Weights of a small mixture-of-experts language model, trained from scratch on English Wikipedia: 8 picks a token.
Below are experts of layer 6 (counted from 0) of a mixture-of-experts language model. Rows are named router (the router's row for the expert), gate (a neuron's input weights, with its number), up (a neuron's input weights, with its number), down (a neuron's output weights, with its number) and show model dimensions 0-159. Each number is 500 + 40 x the weight over its row's rms, rounded and kept within 0 to 999. Numbers have three digits each.
Before each expert's rows: "mostly gets" lists some tokens that are sent to it at least half of the time. This comes from a sample of Wikipedia text that the model never trained on.

# expert 11
mostly gets: " contin", " iss", " Ang", "rig", " arg", "ind"
router:489547479481439521507458529554473531414406537467484546452525481522541505533561542472550559560528411491542543460551529484552470531496458484471444522478459497480513506533544461433514432497551464462471544438506472505559541403538471527515508551480480603464485538494511518473484487566468454475463501517534521481574490526529488524486439501499575530482495486457514438489540482491463576489532468498472530539490448562432515507457459472412516520467556574479493474478566440472495464548498564
gate0:414513543462502440481496455506525556448466462474546535515505497541521587494517541446571526518525515555502531453512488563472556529548582465546454437490538478522582485519576518494453532536569498504434498516554504459484483468484475539594509503533419564581385493458518463516428516512458503447575545459525490562505499446458564485478490481457523502503490592481516500522518466523482492528532436449481521517501447500470531502467475541455481473498546557519522456452499504469508539459445462
up0:460539507462489548486486476439484543523552473487428506519456539466490424472434477460503463566552549519449500580466461466482457500463433579494531482536540555529494544515548502549520509519575524469532419525484450472515455460505520569459510506533517475418471448526476434538532521489412485470477440508534516538500441504504527451549518447470527483496523429508490463495561495507525508517415463498507574529499501434514497536444454496579567606439540497527451485511501456501572532515544529
down0:466477488477494469539441538472464450510492458471474534503481541496527469504474516491543526542579590487468474491465505477552527510434449492507525507514560449515441465539531492510522486535475484447458529542543556559518466505500508522488486503520559462509531497527443516515485447571542488549434504443449478446583501497513552440554503540479507449489387524435574482526475474482539484515536534535481550574454452497530554500451521465467518465530373464604458437556552578463485534467477505

# expert 248
mostly gets: " DF", " MF", " Apps", " FW", " Cong", "og"
router:477511472512504529494601467509482527491516488493587522500503472468531488498509467431488513513503446436556517503578505548497453485489489507420452497458521452450509491514530491542502464450481483427535480470528464527542507419438513442603377517406479498533572551508493559516453553450493455503463473460517534466487563542522503465506504568503498552525463446457499486475490557525492547479495491557537538492547474562506480586484487542519494526458467545533392443563505505446522462517508566
gate0:517572422522517489524476478471522468482528449493478482545534556482509479495500482507421488429481593518452505498506516457533420606461485480515480481499507495494480514430454494515562439634458504592481472540491424499485472544470521503530480532485485504524443543500509502499509567483576458497502446505494478461543526472527614500478461451492525475519472455484549564524488543441434555493502546486526578521437525511470416561529457521480504513503507520514449508482481502539601511436536528
up0:529560490490499541549438428454510488553508520550437471462504523472448557555552493476494562444469421568478413435513467494565471484588493478517490420577537503465530460500469520506497436560545508543516546598466467463516462483463479469531519499484473488474463519544519563511480568465500511480483447517466523538470533534547519484466548508511473454535484523554575464499600446484503479452453405510451502453467506460537498537486494521492512540560495585494479489465534461542529561447497517
down0:509563440523560449533483451509537433538459453501495481478544528534490490547508477465507507530496526527549468533523485562500561446470557478460523521502443448505525476429491530470511501487460509452509531569517549581473501527511553513530503590487512498484460463496489552416535410430454429522388479502548440520463475484487498480497528459503524521447482485460482486542515493554486465460550467513497589545456473504541436535453512614501531513552494430514450549565584514473555499537523463

# expert 195
mostly gets: " seven", " six", "3", "4", "6", "5"
router:473492455576517475513524493525482451474484461554520580488510474527498501546520499465536558555456538507519446529541451480527544436541517519503466538504501543530521551531506467563501494462547563490339534427518543470523568546471499517532457517498497481472478588520504538447540434509518500400468483452524559469553455513559435461443501577508544442494470457475452542501513498463458550437513426453485440453510494509575490529456502533522550487566489490527516463492495458537494494463445489
gate0:471510456473534491504495546524541494534455506535473460478479458546469490516462561582546551435511548473457494480459501500441548531456421528506428513494445474440539540554510525507517471560493470519552447530515502584535555530473420490519514517461536551516556471549517536507518520442464535457471421392373525480554514519526431478410516484570482560542471554544490494564532539420470483475488547486427513485468463548504511526506513492479495511515529542434461498484526462551534476509513493
up0:498571499479548471472486527524549508550503483473517483416459492546434450549518556548562578455470521532457444496423467495469567489480453486481477542517451500427535536571490508500493456547482502538512472487523486540522488508511379526543460500472500499515543516584490531467514492394458571514465458408407533443545568507530477514447558518529465488551432484469410493512515543430486491509520535487508547490470481542523574537474477504437496533543558508488470519494530511563509489527498523
down0:447533468512529471553489503576472531480462588478451521414445402489448518542563517531519579475492483489396524510569522500528470497503480518594520498473485529496435499572484480502467498505491527569496477516513480545550500536482570509565500460489480474535470483551495447503473511597479439473509521509483484496540512489501429521559527540535504435496458474484440521504494426508446497486514589456478508527509486545536508455431452552523481488522533498413515556579581484456458449441489494

# expert 122
mostly gets: " co", " med", " tri", " Med", " port", " Port"
router:511516499480461500576481567481519431503493546456513514480439547560542490521472453539470517482501501540473551560462497471474455544524536454456486514519572542517426520574495496480481514458508416455550497486444495519450496538464458521522484518437550472506513419411405549479497523490486445488531442499560538512554485507486536499517510538488539486530590552441545506451487508508535474453481512485467571482507439456572483519492518509451431566490523456525485517544443469410596477567565521
gate0:499494532475525510474488469428509490475480486495514512472513525517459492554509456392485552479504500582508475492520510543461485483532484471487528479506522499490485499507530491598490471520511507490524539496526534404620509458440473561473537511462512437530430533543486486613600503494449554506479453478525530522495528486496533444593542468531507419476506502484536434446442541569474505481477512437470484487468556477504470558499516481514518464407521498438411572490571488597479487501513462
up0:533560488428482489541482492477492534505476541557490496471517512508437487466479431416491521448461491555494462490520483471531529484504519500511586455483532458521481473537492469569493461476585545501548573447528545460477462390515475535455448498534479498530423526508483435589557464535515567497517504493489418539505472446541545430571534511544504468454544560538488467448518506441469520468524549442537529508483541479467509534502513490508553473410491420451455557474568547546483484449506461
down0:482444495487416511517539451497425512545494489502518494473487503541544529490503495562486552551486528540476498532492589521467459526439471475542475483525538514471558489495508562504567544401533478522516539462525536560520529544467466420480546557504497539540452499526465462471460482484440453523435493475472560425570481566457472484473499540550482512479489513466524484499433525496548549611434454454525539526460488455502515545445434468437424518468561471536516537520517450496520456518613498